{
  "n_layer": 8,
  "d_model": 96,
  "n_experts": 128,
  "experts_per_token": 4,
  "d_expert": 32,
  "d_shared_expert": 0,
  "activation": "swiglu",
  "moe_layers": [0, 1, 2, 3, 4, 5, 6, 7],
  "router_score": "softmax",
  "normalize_top_k": true,
  "routed_scale": 1.0,
  "balance_loss": 0.013,
  "balance_bias": false,
  "init_std_router": 0.0132,
  "lr_router": 0.00404,
  "n_head": 3,
  "n_kv_head": 1,
  "head_dim": 32,
  "vocab_size": 9304,
  "norm": "rmsnorm",
  "norm_place": "pre",
  "norm_eps": 1e-05,
  "positions": "rope",
  "rope_base": 10000.0,
  "rope_fraction": 1.0,
  "qk_norm": false,
  "attn_scale": 0.177,
  "tie_embeddings": false,
  "parallel_block": false,
  "init": "uniform",
  "init_std_qkv": 0.0662,
  "init_std_o": 0.0,
  "init_std_up": 0.0662,
  "init_std_down": 0.0,
  "optimizer": "soap_variant",
  "lr": 0.00668,
  "beta1": 0.95,
  "beta2": 0.95,
  "weight_decay": 0.033,
  "lr_head": 0.00593,
  "warmup_steps": 200,
  "schedule": "cos",
  "final_lr_fraction": 0.0,
  "batch_tokens": 32768,
  "seq_len": 1024,
  "doc_mask": false,
  "train_tokens": 190900000,
  "steps": 5826,
  "dataset": "wikipedia_en"
}
Below are experts of layer 5 (counted from 0) of a mixture-of-experts language model. Rows are named router (the router's row for the expert), gate (a neuron's input weights, with its number), up (a neuron's input weights, with its number) and show model dimensions 0-95. Each number is 500 + 40 x the weight over its row's rms, rounded and kept within 0 to 999. Numbers have three digits each.
After each expert's rows: a language model's description of what the expert responds to. This comes from a sample of Wikipedia text that the model never trained on.

# expert 53
router:480536469505530431466532508507468461528542486535548512455542492572441465546452527538551501506516465467509502438496536482448505561454468532530615478467535447490500518541533568525508497515540528513463576534469587453500509512513482554522466549506480543556590485476475531417454565572507510496
gate0:440519477554485557499504547537481498479478474514458513556469540528537479525450496566493559525510522470485519511523507479562518481483527569460506518512511497522512555577473512580555456501452509491452491511557529638414490482571535557519445460518448487507552455423514454430522486540454473529
up0:547563460505597498451477532505439551482506562455527506503504431483515549435492585554445487531481515421522577461573470519534453515518465489564487525502487532474531459495449555541493501551499520466442461480502521479481455552530471448518430498566450453473533499553491479465534548540539543476
gate1:445495471542511547482495483510451459474582483533501493503551515485451523559447514486405519544537508507504481520462442454483537412494522532519498496491466491468516522479519485543499498528386456515481553527461532491553509395502531546516412474511521422501561463495535452488459512579494472405
up1:535524495501451513560480494481448444487460454463446515463495497436501544483527468404485494442524540562509502521534402496473447486523492564508500472499584515431510532539497579439549534523519514529445484517477420552495464512496507438549484548529475564507411478563519518544492448449511516538
gate2:464466506512511519500531451496509503537526552444486458519530599462501491464464492515609508469492479484473492488539463499551454582479506492463507554509503504521530564523472511546466504420491496502561533427520574478415482403533518412454442487542527490453510518529539485413524545512562474491
up2:580458595508535513477491588480491461464538548434478479584494497524435521516558456475457478493531471503517496418531531466489539514509456443491497513529533495438487551545503544528545538466550479463498488495477508530498432499502459475504410482525531493449438530484536582484429583500549495555
It responds to: Hyphens, pipes and equals signs starting a new line in infobox lists, tables and headings, like - Born:, - Died:, | Party.

# expert 48
router:527524502478458425463466562565471515553518454485448536418527431490448487538428524493540470467450461456504450542491541534494508549503457546514500471533515526438429527539578541478476418454492505447473456440457547518612486440511535519508523481477465482523536485466449531546487497524528485477
gate0:599510473542542506533520495484473499423577502527473485486448486540516478525508403440515429444481515557485366536418480512503519502503452483506582511453451546494468520511570520574526488479479457466458538509461487522506501515477504495507461578446522468503479447444541476459519503495511478459
up0:508432535473556508523509476521502526468479458575487537476498501524461494526518437495572496438491486490503619513484551515539456440523428537454568533576491494481535502593509523496500533558470551565432485510512573534533511425514547466535482543466441522514512495501504501480552566447530473450
gate1:483546481487518454493473534547485461560453514454531467468566505484494455450517461541502481526492530429483572545554521534445487535469533527510462460528493471529431498489375511477434489618471446466541523454487559461517513502501503534559520491487534512526517502500529492463531540443609480434
up1:483494551548524489463508481497510564499478526417525475448461406487466494531513497459441517529486468497524576569591535512468499440509462483416490490513499552423498520485529519540556518454496481504519560451534515458521484556449448592551522505523448506565438486446454465499456550539475540520
gate2:483457485464463529518438486466527506487484511518543435559555508475450545383481483542488449472403471436468479519518547499467469535554489462526513486504516471502542514559565529519596515504466476495480487517462425477479403530498540537578526527466471538458534521491513469574436557499537511478
up2:558516560476405519519526455499508464464512505480506412542537554527436518434491489475524441475450450513444557494493520508514486477492544476534578503556507410532502446493561503537542467524489496547414515556479497493452449513508516547547516535464524493439542537462522515589441549456459526479
It responds to: And, or, &, to joining list items or names, e.g. author, and educator; Incheon and Gwangju; 1941 to May.

# expert 16
router:489486428571523496494532519537447445523530533517474448442473474523513534439527418471503490457514574536553535528510439597470444504458553516508476537503502509441485478455558466478406471506417560545455488484520512496490501525511543546591586477468523540519440524463536493485477531493479501536
gate3:490497514565517514443401511520483497474490466498513476558569485421478486466555479523493489450493515501480488525520588481477613528508489412496445524532460523429543470547472567541477536485479506445489544522521480493494507446552556502493542511556554528567479573495454566558486460510450457482
up3:556524572478449467486456467537493554455487504470520533552457527512541468504556515526541460596519450470513528548502407457580491521542508540506534571484441497523546536546555427545455482541470513533570514533461498550496482527495486490511464498542434497534470484432454518527491465459453495405
gate4:534453412499506484576511499593524544511512478506524563499457397479493466476459510549485535546529492540478469456495467509537454468484484450419429436518510548555511571459512556478459503500462513524521394501488518520484553507496390476474509480476458536476511480456505487487499472461565532554
up4:500458524569457554481563523517550522453463540481465420562458512408499465479457486473517502517472487558508569544486501540522497533500515515510499553496568470433467561467469478446505433480516482450446476534445506465487562518458497538529525465493524472521517515490444531578563466530373487527
gate5:595521539458464535464479551537512533488431500464560506509526464469507418473514592487508459453448517500433478447440529544553491491564506518535562514535531465457465489452487534455441486586491439570445566498527535491485480490482485446515481443528482546489465462530535532517463477434481515549
up5:561501433503542496547531439573440492521451557486492522428532430496493480488506552488491498524557486471508484540454582531445481455591590534469433489550585513519478509530473493480483466536451414506542448434490460504459543524520533491502499410481476451443496525483523506492482523498459516517
It responds to: Internal pieces like it, et, ct, ot in long technical or learned words, such as Capitol, antisemitism, parameters, anorexia.

# expert 12
router:474450476504487531568523493535528451463539548496456524604452551495504531448454466492549601473467484537536561538475448509526574486462564529488457539556568495422487538549562486512431524496477489536443527453560452522513567508520466470539513475486490473525486454508463472497494570505512442518
gate2:498510467442525417446535597559512538555469543523448514486487512501494528481420455560478542522494461494493459542476457557521471434467536516528547452478454478511540549424500483471476533505452442486551493488472482535432507563535410482475478522409507526537481495477504454519448499491582548517
up2:443515541469433480515487543530575424495452430498515535532492549424395566507530417483538482518430545552478518538509432462553537476502510500516434503460473547485571527453547464516467477515486514544441517461489503461482548460481494501552448435452490497481444514543473513527554480494484541497
gate3:521485505470552493436536499538477498525471498539531489550503489473544493459537567495465498517489519476512498573515491472423528619474507471496510509436496545464438424445483447524478491535515494537534491467539549446464493413485446548528458514512359453560472571519545497520470513486497564498
up3:491528469579554546522493458516547521494476514476436482558528538524496480436430450456461434498498544546550465533524549537554511450480519458528528453538520495540455493495420458508558556475547448571481527479479545512486502469480483550523514478484444467510492502564520494536551563388430512559
gate4:464479484573474559515460543485461488487531520534434423509555470457505491512516431550515529530514541444499410497520512479481429461491464482510506411494503542528440457460513491533497437577517473466454476561453567502477449498456558474525499540542464586550487555497555580510535545497472496493
up4:511533485527552445514497569515567502475480471484505491533495466491488513546498424464537521488554468508506585472502430522436495484480487531548480555541522472506424538549573426522536447478509445492457442426440503428569500533470515472501543539462473520465482466490370557500482496526537522511
It responds to: Second pieces ending words split after a capital or consonant, such as ase in Pease, ave in Cavez, usion in Fusion.

# expert 43
router:513594455535462515529448444418499589511544526529473550474498452464430551454519573537533505552521505510548469535436581503580567539453435474505500486464494511521545475506501493525506524480544467495523527477445549495526452507441529458538560505454432541562513469541496510523534486521532459495
gate2:486527527510531463477438559551537512509547509482524490559462596568492520487551449527561591523510480560534481516529417454545458469505469489458503530488474447474538493488398522525480514537539496500553486512539507370478512506499484481500557573512486429461515551440540484536531512486461479523
up2:456433564429484491438543526488481526476469472506479522550558541526513467525544543517548453502464488466573490525465478560494490485541548485553545456539456442555427503441449546515495562437513502525608534538523519442520555465544467469502525523492436488487469485523515429523493500537585481533
gate3:557473514482473512488529464516528492507482525494489426464549476513426456506530524493589548543504408469486461371511489476504496502489465494507453490494580386496541537566478503495541464526494525481430490511516498530429496543537482467491464503537453476493471571566491583442540539486507474450
up3:524528538494460472500477454462560521519501518525470569509545536448447525465449548546513504526509440438502468411533541493523459475453544418481516543501427466390485557560566531543537537508496519510508473439425455545481555479567492456494464498462484456537527529511499549470552522532447493494
gate4:541483498528494479540431518497400511529508512437573498517521569483484518435426443464468500485466501490521522495521475590541550487553452530486471480469515466439471514440486564460512542525424541470478496445451517527442534472508488537594556473482493397472490522480530425471511502532490548516
up4:472476529514578478565491486472472553424480575458518514569508447514539558454524525450468518481500497513482490509469497532546523451521539533418411442504461518521426489510486532502440489468499507495501518453472390533498469508438566510502460520497538501586473460521468523478501398532463456456
It responds to: Determiners the, a, an and possessives his, its, their, mostly after prepositions like of, in, to.

# expert 23
router:540513502537430472526526492577437478492551480543469552521493490525473524447524426546550473453435572459542472561488486514465492471456494516514437513422554525466535467567546516555426514464480558494532510536500495429457531518453439510571502515472443473487497419499466468525578511480501531462
gate4:502553519461522438527500470440507553509429530504548543568530514463533522405519467507497402559404563508437489532466483462492514534477489492518431474467551550463459494440489472540453474542573465456450475521533543513447506522490458503534560502478502493453548512519503519496541455499515404481
up4:474528584480486451533421528496418499444536494504481574501533523457546496449464479469465510576470548513476490535448502517499491498523544482552467509425562562501516546446464507551571473514496436434482455499440557466476488513456496443456471523489438500518551556530522479473564451491535447435
gate5:494547513511530477583514362518589515488512520484420451526556534458485537506448472486495466552514486499480520565457472510529578485482435528483529504467528536536480481548555455555485511547518457528497457517489439509493541531442485466469487483440501471503404493447589497492527554503555481475
up5:467497451474552523481413528591534508414454437516565551470566481517444511548519505465530484476480566503461484529476577475551542507501480508534583511449507521519530457523499498525517550457553495468512400455546466441507485527519460450501584493470519466517515522536473521548543509468423519481
gate6:517472455497539520545551517561544495489457444532575533509524492452431499514522455559549427486409509460529458456424497506457532536528505470482555474541502467511582587566513535458514578499565510474485529506516485493496438423548466492507520519488472445540479468554544509491539475457454456534
up6:520583540497472480471454533576512547577533502523548462472526486525434555499518517497501473476536519524506463445562506422579542523466547495516518480521434550532459466463490510570475571471510476485500530466429462492526485472462551508517476466454537611521575490471466505435414524503532515512
It responds to: Punctuation inside numbers and compounds: hyphens, colons, decimal points, slashes, degree signs, as in 10:15, 100.00%, Ulan-Ude, ex-jockey.

# expert 63
router:442527468511507479550521509468559456570526525494558474435545496454539552449517465541540522475574469518476520492474458539506535526509551470460495513548478497439561454574478434533509471505473535497479484437546485494510425516462504526566510527448460437595458524517483486531514498428413575531
gate1:468532501515425537519522459510457526491460480446536477484540525559538527569494478497477417452465582526466476474479492506458511457429490420580456557529497516515510599532486490471481505533529393518523588485485431526441475440499493469435489568510459517462534472491509502511494507512529485568
up1:525564517507493548522455536468574543492454483409528470444486488481442540522459480484532573475502455498568568486479430446514387504459485441554530444455498480510538478522554526432492496555533531493555438505546504477494518511547517611484463463455573484491485523522506524497488496471499510531
gate2:476490467515506441495472416503512518513486497557539520444546524451433544541512514535503479551484530429493479484549498508446421514462533437469553546471553499487450526487541449435553565531485465458579480541446549465423526426531504527462542434451501509463477530549502433537502478509528562508
up2:463597413570472478618568532465492523488506487444494519486494477583479582500526515532520440544482473488498485487472580528501493519433479480525560488505518551446472413551512461494460474504494549485532514527470547484410480482483531476483545540488471534448478494482456504437548493527492456459
gate3:525515452503558520500520470442493483471508483428475413490433540545553496531468476477472448495460584511423526486486542500496544509486525507477482428491499494506421464487406487482602508479530521474421488495529483502459575522545508502501513585576463497550573471437546489536468505469513445498
up3:409547469500559519523545549546469508538541530534496535468529534465503532539504542517473469466605497474469488488538491481461477497555426465458473504521513488556521495455484517529454602480546471490431475498514457480477391484546470510455480518421535548524542468516535477539576492567542562506
It responds to: Opening word pieces after articles that begin longer words, such as dist, att, def, St, inf, often followed by suffixes.

# expert 22
router:476465496544440487540533503524527453526549475457463473554460458449544544486477480543530525482532516460508536511518441461546465526461550510432446563548497420501534514565511495508479512419445490573556480435525422513511557524493506551543485462455485475586448510558459469500494564462504573483
gate1:466501472500578473475516458550534471547493478548559496545567469528469492531492539540450502480499463511464445521497426507509559505520510474499478517519511499538465489467443559502489462531422562496582509517544433454548482492462547395506586489545536534467467565484585512551576529535531500537
up1:446537484473597526492568533566538492485447471525499484542558462502481525450461517496454506490521567532466543558514499470452418461534524500578578552543445529521538497478463526446511444523528513523476461556472443510523452461465555497527516543522413497482424569519555515468498501491519553533
gate2:481504420491443544541437431503525534521468550572482498456578456446520500450511569586503527534515538495507411498519543521520498490526476510458507431585493549537506474492476500517529516491504486524527523515430532511492416531458474511524541535429524516465568466486477536431496524551461592507
up2:499497482490460494517509522513427576497513481520554478479518451465534468475494457450496531488538497478483486506477518584442468574513462491463533536571530511465438463502486543511599453528557541437472492496433424570493530579616458496517466507503489507508503404507534457538478537460480501449
gate3:485542578524496445412537512537417499583481488506564509520477480517507568532493566455442494544476498460561562533500468537486516474517474453472460530485508530458550464533478451495484552441516513464494427507412490474476583473467578517567489513491505532491439486501412498472495470525436498500
up3:487464444497584472432569522572430543499458497461549485516499488580435495463439533527528501498566530483507450461543442554542489457430457459527474503513510466487494484490482542519550503503469544550535495527497579541440578472530515558539515501461538535532584547494505477501512445527454508560
It responds to: Stems of common verbs and nouns later taking suffixes like -ing or -ed, such as turns, positioning, ignored, segment, focusing.

# expert 25
router:474496498494443460575570556533510481538553554503495541555493510497531555471523445478551536479473579498526503536461461495570526484454529518459495536586567494432529519548499530504474507446518546551467438434523426545452522512511452514530466440500486472554481518513497461529472573450567496428
gate5:459481516475442566498496463439486591448459519463513495519503463445558534478496482559542443525495484474488510481508446493515532510477510484486583549418429486582456482434463532461509454526397495507503458417538475559397486488506457438513495548489493484481505528545512512501546438514527509477
up5:447554526523497515509571492437475577490449483529465576513513528486492486518469463480479521498508502482516496543455496525492487555421509547553588547513512439445539487435486503496426512585456495549549505463489525430415480525520570480489482464561512499516514520457448561504450551557533583502
gate6:508568518562489427511478525504434450464423467542478500481492484455482584555468512509490517492557520525586535462468478504517561519533595544556470508585523530475505555445433437498535529488480508487504513484516467437505535530524489478453543531463545566476447469545557485539475444542544453499
up6:528508487520498500591502488477480575406430493583470521443543446482489485509405555465515471533503445434494463501516556514472482499524418503442452467582533529487495483470475506463467519470534495534481518484533478461506415494480564410453512444471458477486543524470426498486532512447474525506
gate7:427476532503500528520509512543500502414546474534564495514559524510470437526552552526462456524516469466428515445575477540529557468462489515430469479543487511519490517497458556530454469490489498557503514471482506567497434529520494499478492512525424446513461369522600462468504509459516428514
up7:502526480499454448489480423500496504523594514505417503480534549424574437511586448536482471522513530465490482547532572558510485511442505481489539563532518445482571515511535453455482493475468435540525540468550491511545540497500472533456539531535460528510532433430462538488425457483517481557
It responds to: Month names (May, April, June), Street or Road, and final surname or place pieces like -berg, -burg, -ley, -field.

# expert 19
router:553486460535438416541485534568471463534553463520536512513470510457510554495468490441541557486535475491519554532512510581469496507487500509419493527553513484464467552530537517575464481494534468554478515472523461590411534542491457529464502462496478497482442432568458469547543562498536440457
gate0:511496486491511508493514423521537453497533465425537515468554462517552471475524527490533533446503553463541491449436491452531561491488499504433541517475558514537551520563433522567567514518488556511476479431428526431539475487514440480530479516492393442505482475553527549456565541459437503502
up0:511463490479481524439437455519480506577491540581520472522497484541515504503551444539571483533426497498586527481508469505484464486531507482499471522549425493515466462399573483562486531578446470478500540572554467488451513520489483535451507479489528500506518521464546509505467479473525453365
gate1:524397457457471456457488505506501578487450484518503476497442467455508489498493499457505491502487483425554472526545469461488516528494555544488515433572487483504468544547534469630472516527534486559471405526503413488502491500494580498483532489606482453516498558488555527489503513487518562525
up1:536552450528482498475486519478586507528481450502542487518466456391470514550600554455505541398534524510508530425513525498469522527524497483508531479483501530545501505584471550483499474525480490546569493572522493526536467605531500500457541516527483409563443510469492499535471461552488503493
gate2:534526529526481457465504498432493470496535541452539556485524509563493490475475496531508469517605469541544532521530543509439557487581551516517530524590490507550525539544504491511489575492399574496602492485505461445517515454481531559488485567454524563472526514537451462539555520459514516505
up2:523498555442506462507500564516493579511493495569524498472471524477515474480535537452496511553581481531495455547515578504558484438552484497493526422548461495522512467548500548564526444531469542492520465502518419568567463501458585554503451496501506529498509548585585471522547468474490538542
It responds to: Closing parentheses, closing quotation marks, percent signs and slashes ending a number, title or abbreviation, often in tables and lists.

# expert 21
router:507538520518420477568487544550510439504554485462476509580416492518445523422524457512546551467493484487494546571522487537568512476464487533473505568523554476457505511576509450529460509445502567498448471470529437498504552512557472511542454456499453469521465495555453571512484546517570479465
gate3:548474510495455466482445508456491503466463576536512494525463418494421528440486532548479490541540431549498456479509552462480462495582510526542544468555448551546490442459474553563465530500543474482526507458453524479450443512492500496573459560531461519437528454461522492409537473544536514539
up3:426526466485419474476501573448511416456494489510497514500556524561522481513500521505453498512507537519488514538511424442506501539452459535545582523505421447505525507516485453450555570475466438525462507482487540448521498516456475556537441497528557468559493566429494565440453427500503485486
gate4:522601492466528479578503487514526525464538510505474492567525505488432471536437568527475470547478529421447563460511544461513492527453452533493595425508519561486575577564473527427534478481494554456496493537562538439519467446540480527500483534526516524518527521441493527522468488491529519480
up4:505548505498540446490546538549527504495414542498496560488434557469524455567464461516545508529509498495493479434525452569426437553506521393487447494503547530488464539440397488467455511553471433553563475536474504518459509561545456530500558491512481489510490503501528498450527548505498554484
gate5:492495536544473515542479440535510472501496454448452486468482450472542442401506542510558453504451527561471482481469451584490413555512493537508511456525498526513421399449517476509515520446465499505486487447460537451561536505484579538490562521498429513531465487520530527435424460479484508507
up5:527445537540525553530552498475502495503486578495494520518495554489431499491573566537534482546506498565432566418507524563463510488517570563501467472600500514463533447504489492495462510544516426426496466458472496537459459545543504498545507510502509558548549479546471487433460493584493548501
It responds to: Prepositions and commas inside song, book and award titles or credit lists, plus words like Released, Nominated, Label.

# expert 58
router:573506483453498454559444553545476485558537512476547504552560564449445514532442448494542540487521432475588520547459525549508457493538500499470476446590554489517440439463542517533483491450461561519442553466487511504445483527549549506527451492510508474542478459472515501554547492529536514440
gate2:504430534435541485522596527491472517526474460479511472509589517515486486453481557429466480457514465464492515532473539508527579470564527468393497415505432539487479451538498516449516522483504461424513528483518520463485505469580490533509519518509510443527546508569508449491475510562476455412
up2:416496486502430497548501532476520491524502539482494527560480500472502546534499489506486475515482472558583545519490477508544490472461529492516423546411483476451579544429575496497516542492521404464442527452507478508451408496550514486451546530464453542479463525479514428465514472561565469549
gate3:513521517481506528481483510468472467539514500532521496468480450454506546560475498543503458484564466518433451587535522524489496484574475471456459456482597500455523458503508483451596518553457451470580524566546485479569585538491538550518449585558472489503525454449556513530520504507538471531
up3:481541485520509489489433493554473468534450502491435431519528478467422458448484524519459527514570504525538454566482439493511508565488523461574573463449452489524488539474502433536505459508513461505500412564575492440520508479543463565532534409479552497542479472545466483494468506512536433458
gate4:551514466470528491515474438499499521462503539526552408461485515457556523502576507510481529441495564588466486496595567485526481569436487478454447491505465494547421539491474533516506532489456510481511512481496429473441498549442531495538588439439481492528543469543492507590502461482521483500
up4:530539454467461529557503607468554549452497471502556588522529463478596521437427574506502523479560530457573563483510565492495462476529492420465512554554474540512574492531486459501536533488524524469483467451488490533525492495495475484426531481448493515499516541515487530499550529536497429477
It responds to: Commas, including after closing parentheses and quotes, separating places, dates, thousands and clauses, such as New York, U.S., March 9, 1976.

# expert 52
router:454508510538440434518498566524518477564568468499533545436519465561502541502488531487553577469534482497506543502478522534535467437445547486463475572527518537501493510454484546461433555486466589554457549466544511472469496565504484490530557436471466522500418479486431514491471531528555571526
gate0:521407491489511448524487494456451496475464502498555508416475497460502457547501513522583476540528505483451444498484496523496474455540418545448529526506507432435494504524494590534475578496530536493536528436436585534552546538513486481490526531456419508490463564550490506430480476528436513484
up0:413543542478487530465554525476527478578485595583539515507519490559486449497530479512505473487515515494560498494523476531441553555501459519483546510558470483430522510514525460517503519498435476509448527539523505434499498496598488495511550424585507514482460507482527451432567544501430551559
gate1:537531488513502486465553496489485477470473542552473504470484448553505540463461461517476504505565519547481454519478443470508583475479480460509455524533508538411476502474517525523517482562588486560521451458484453538571399486535593560512458491511538436468464506467560486520488500415546545572
up1:512525507475496517519540478471487551435454380538493558532453433505535490506518494540504476414462466553489448430516515552515459457546504461558514493420537478486449412474528488468512478499579466564488540467484528572501451497508504537484539459460449574513502460523504414468496551480526497490
gate2:485521499497473502507400445478535455507485503503511470503480541503584508485456516511456484499549534456429481481558525423451499519507548591520507539479536456477484548456493533424499553435489529549521541512529527455453436569551534490539558517503454430554506456552583430533510444501527498501
up2:440478473530483531438512428551468520462483534441513532486472464442508497453494510529509397512528490480483512500463553446503454467563537475468505566513459550510485463524415537478465572493533572538501560506514408487514504493458519506488467514553486454488410458590575484495514489458558464471
It responds to: The pieces ar and or inside words, plus the article the starting a phrase, such as clarified, clarinet, scoreless, Porras.

# expert 36
router:428533489516478482543476475541469500540550573445496568546557470500590508454526502519547479447558424469484488532482441512576507476479589488433486478580511484451428499548512476556474474559504505538484534453458501556469500491482524468498502457438434508502512436543451507531473537485447472465
gate1:477578471517498525497522456502420493483566553557545543554556550567509489517481528550469478400514501529544558416501564448483509496522460465484519484547551506561477484513487487484560574534546614459452511534474531482550483494468549497444523522506548476462505460501461488509524506452514532558
up1:475442478488513521511480529451524482541505528550515448597501511536455558538431472484437591557525506521451477511535500545585510477473511519549497522489503505555469522404491525472449471464568514530481538527537572478456539484586483445508493517504474500457486504523422453459423431473458483475
gate2:434543525599567539563443486557468484529506410504513465589513528470466487451575535447538463530522540472529445538466532584520555489486522503492453482450529506542467554500472473504474533505520510444586482460512465506472518460547483462520491491480563544489562436474516548485529511474486491437
up2:392464506488472490517451404479572503495539525477535442552596503455445438500490533490532560518394481549487482531484581481465451456471523493468485506465465487530514483455569511515522427498435466481550541511440525511534449520487511449513580495459481517500530496473510538507490471538444475513
gate3:488500543440490463518476499534424515466551540468521539478563511483475486455542498600505473526487498526428517453503518497505507531493481399462562447512502489512502466492543493511532516492447547529424564548448616435556496516452531489492535460562437523454480462458579505490557555516503507522
up3:526430524540467466492542494506503518507457503544476587511475500489563465483470524487539455451443491429462459508514547492542500478458548555510481501488547492532474491479521496491498454503485458479523534459546361511462575513423453576522549469465575457478525524547512403485592519502482494525
It responds to: Singular common nouns right after a, an, the, such as time in with a time of, game, war, match, attempt.

# expert 30
router:470459494518469419493548558563513494501520509428483454508462468488479604440498443564565602479510512519491532589502499524489550455488468532464535504554487480419495528532493519533439535486451491547466476446518485579444537526514451494583504479464507481493464507473442524474514559463510456485
gate2:466465467574509506472446536484502573443475500547515524513466509528498498528399519527403492521554476516516468490496543432467495445555502504423524494505541517547470461536510479558509496478460392428498455491489561494566576527487505415435549473549474497431522493475523452496526525484487500534
up2:463484461508492505417523500494542528476486429500495478489537534455446441470465441508478499523520539558540440574516442509531546557522525491442524528377488534473507473432465465482470563451449472560596463454542455540559537491444512480479460504477462480513445514504472528452505501438530518468
gate3:508577466479507496544540407539491507519445537599550468524496533505478480446484544498564548407460519461565492455474524475483500513542502462517520421517466451494538476507494518472519513493526435442478500447513450534511491523506551563470512518482583473493549448512530452523451426484408505436
up3:534511547450480546527566511449575488427428447490479548539527508477531475449484450502516566494487452484504508458469540483520506516539518586495442494492481584462513478384537452516491544491428491492454509514438536525542481481557452463482591495565497536480489456530479528540481476485545433493
gate4:490503463485523461417532453521463519533528440506559593529470479581537542509517556493542442465455494503413492469530529503514513520524560536566557460540459478486598490465512463470487565599476461515530519515522538498478538533457478471544516441510482449549465506431500474449499512559521457516
up4:527499464550491458498509546543490515462494454577490522513478508439503461560421525518497514452489539406443503518486518527489461487528465411490512542540498513473538473482526452475486462476569488436486604543433454394558469463489462530521528438465573493441454440522471481471506498461500519519
It responds to: Word-ending suffix pieces forming nouns, such as ation, ance, ification, ing, ure, in resonance, legend, construction, splendour.

# expert 10
router:489474436463458513548563501568421462544541487458515501506519514524482494467443530527469559456473541552464505543496505506535444545420457541454526491595492514488541574432590506524492515435474584531460519468486534561433517535490517532534553490469465525551486562499493489524464507534499566482
gate6:436487493514565495490476468508429466447486459509478495472451472428474530463542532533437488586462472468523473488480488465482468512522513425528473556566500409477540514427485491538427482492516464604511411434529498480482536503560467517547445451535517513442447458450510503565500485515478497489
up6:595509521468413505491479443430555456513534521457532593574522518508488512471556519516491494469531437511421506523519483507476571483506501525506507494513580424493535483496484513524555504539459554582464493521493493460459522546493543502566419512559506469523471492499566484458456485563551451544
gate7:493489480469557528453565448478503464462468518517481562469522475484429575480400453443453483505511555454499515473561457528510518504564446472470495445471439584467489478460433508551452490484522496527493567488485537539506454474515479466447538470524524438464492541480431435572512451546451517511
up7:438546509512491568436503492534508531477461445568499524512532506454467452512490476496458587511474476494456514544551433468495466529460446573494522482542485427518424504492534501520446407482508527534568477536509465554456505532535490491411533527550497472562447595476563479513482482547499456512
gate8:490530505534561534453553557571509530506531441545491495487501448434441571584436527428479470529525540513487520522490527598496533441481436455433562533475485578509470532462496505516523491458533546482501501533434517481529507555498449480550470544489527495519595513553551472473491464469506466528
up8:506547418540567517442486453535546527514502481555513494477411563531495506511466605470496488507543514506467509513513506456527452480510516472524560470446435529486523525494556560572485558470534488487491472503539585484492544473508476556536433457536473501461476562479541519504443475526486376469
It responds to: Word-internal syllable pieces like an, in, ong in foreign names and rare words, plus year digits, such as Furancho, Freimanis, January.

# expert 35
router:460468433497428540563538454565468457489560485525473457474483485531498590503507487503543465459494552479549480508567469497443466530522485486493461531475483446502566501438549458562478556535494512522481534553504507476523550548489471467524537508429466551551455511519506494631538527450554561495
gate0:488526520512506543499554450513461482466439461463535445516493502619552538489504558524509554513500495431520389440478516505525492486471390518501500503475495455500497504421453501515492552526529493543500429487494469489489520512553509459470480483554500494504519602401535460464516458478451549557
up0:479447490470491564518513496556400457503502462442517488559508512468487456399546482542504548500529484470485500517538467465531522551555551510473509474478508573556449575504449480508483574514496517469506507548536540396451495381521468480553484497476474517546484451508575498453465499466532473496
gate1:518488389495519556477542512515475475513523464516498492460510477530474541484584527525498511490425502492430533576480487538461441437507485500509482536482487558442518501531526541491525515415511548487502504449580429499490562532529584470518465509545488548470490515476541605499454509447538457588
up1:460487499450489500427521494506600522610460430464534422554461514506485521519453516433477417521455503417489494481491524525489458462537461520532490522521533503540494490519481402502506561555534508552530520527493578489546554472517499456530514425548441453561540523472511520551529495501494488489
gate2:520498466565501449425511503608503522530494532493495548481440560472511520446564492477490538467441583516535527555433526478514562502515502452517499489535476528506521544503496518422464449371505540504559473454515470552461482526500464473515588564519477498504527539512529465547427501547520507503
up2:492500457447565504457504517372569500485495440487540465527519422587578444469474447495560471543503517500429505533485479494527502530530500567506474496504520488450553507568563466546467499419445524509509497535569539499522446480451537479530467480473463473558489512425554513493482486475505484464
It responds to: Byte fragments of Cyrillic, Arabic, Japanese, Thai or Georgian script, plus iv in Vladivostok and some LaTeX and spacing tokens.

# expert 61
router:522504497480448518570491529570463555517563480535470456477525549558490493570441506484567571474491477418533478576561514539493528530442492510534429553488508503508539478560539530484477503448571538522446511515478435451440514541442503534530504468533509432567500483532472552471536546508556508460
gate1:509547531494501502531495451507494522438487488508523501518465477387442550495461480551477581483509436477479472525505432539533499570484501502469549519504486468541505559441449505447551452565421442494519434502481499369521470520521562552573486543467462488479500548477503454476495544500523542468
up1:559452504495578459579559521555438509531536425520455438384468480492429486522496496534554483486512456419439524445464483536520471505480478496488453505489489428530450506567469510549471499530443522498505460559523466509533485531542533535539465536450431500491454532483493513449493546534552478476
gate2:464491472461468540454493433560469529462483535451508448471592516504471533522451510573421494496480542523511434512557510536539455520484471498472488468491531553546604510498557496549502471454577528446484461443468461548525504496457557462508509514565439462457542427535519552509463511554518458506
up2:503537596465453512491517479497451463578487453500499518553450416510547513532455529481413532512477469424563421407483462505481499460516464498514554484501518471508544473543529502583446526425506473491491502488508495456424523586516575484522540498534519446493530501509532514481504456548496444540
gate3:520508447446540437496499560531446580498504559501504546506492479516501475446462526448494471532438446475565470540560528536483510499492467462457533515446412402478541559506513463478475504502507515548488556500393555425505392505480510530516490504504503497484478556489547467430461513525501466540
up3:501488484457469513500542494462451550508534516545504467438523521486558427468514566460464477474467523490485444550506464470541465459495533452456527503524415551414562498537506500508491506536532542520440550516528466554470516487474471578461434584458536474422485538523455580511441443512494461562
It responds to: Separators in tables and lists: pipes, slashes in football loan career lines, semicolons, arrows and line breaks after list entries.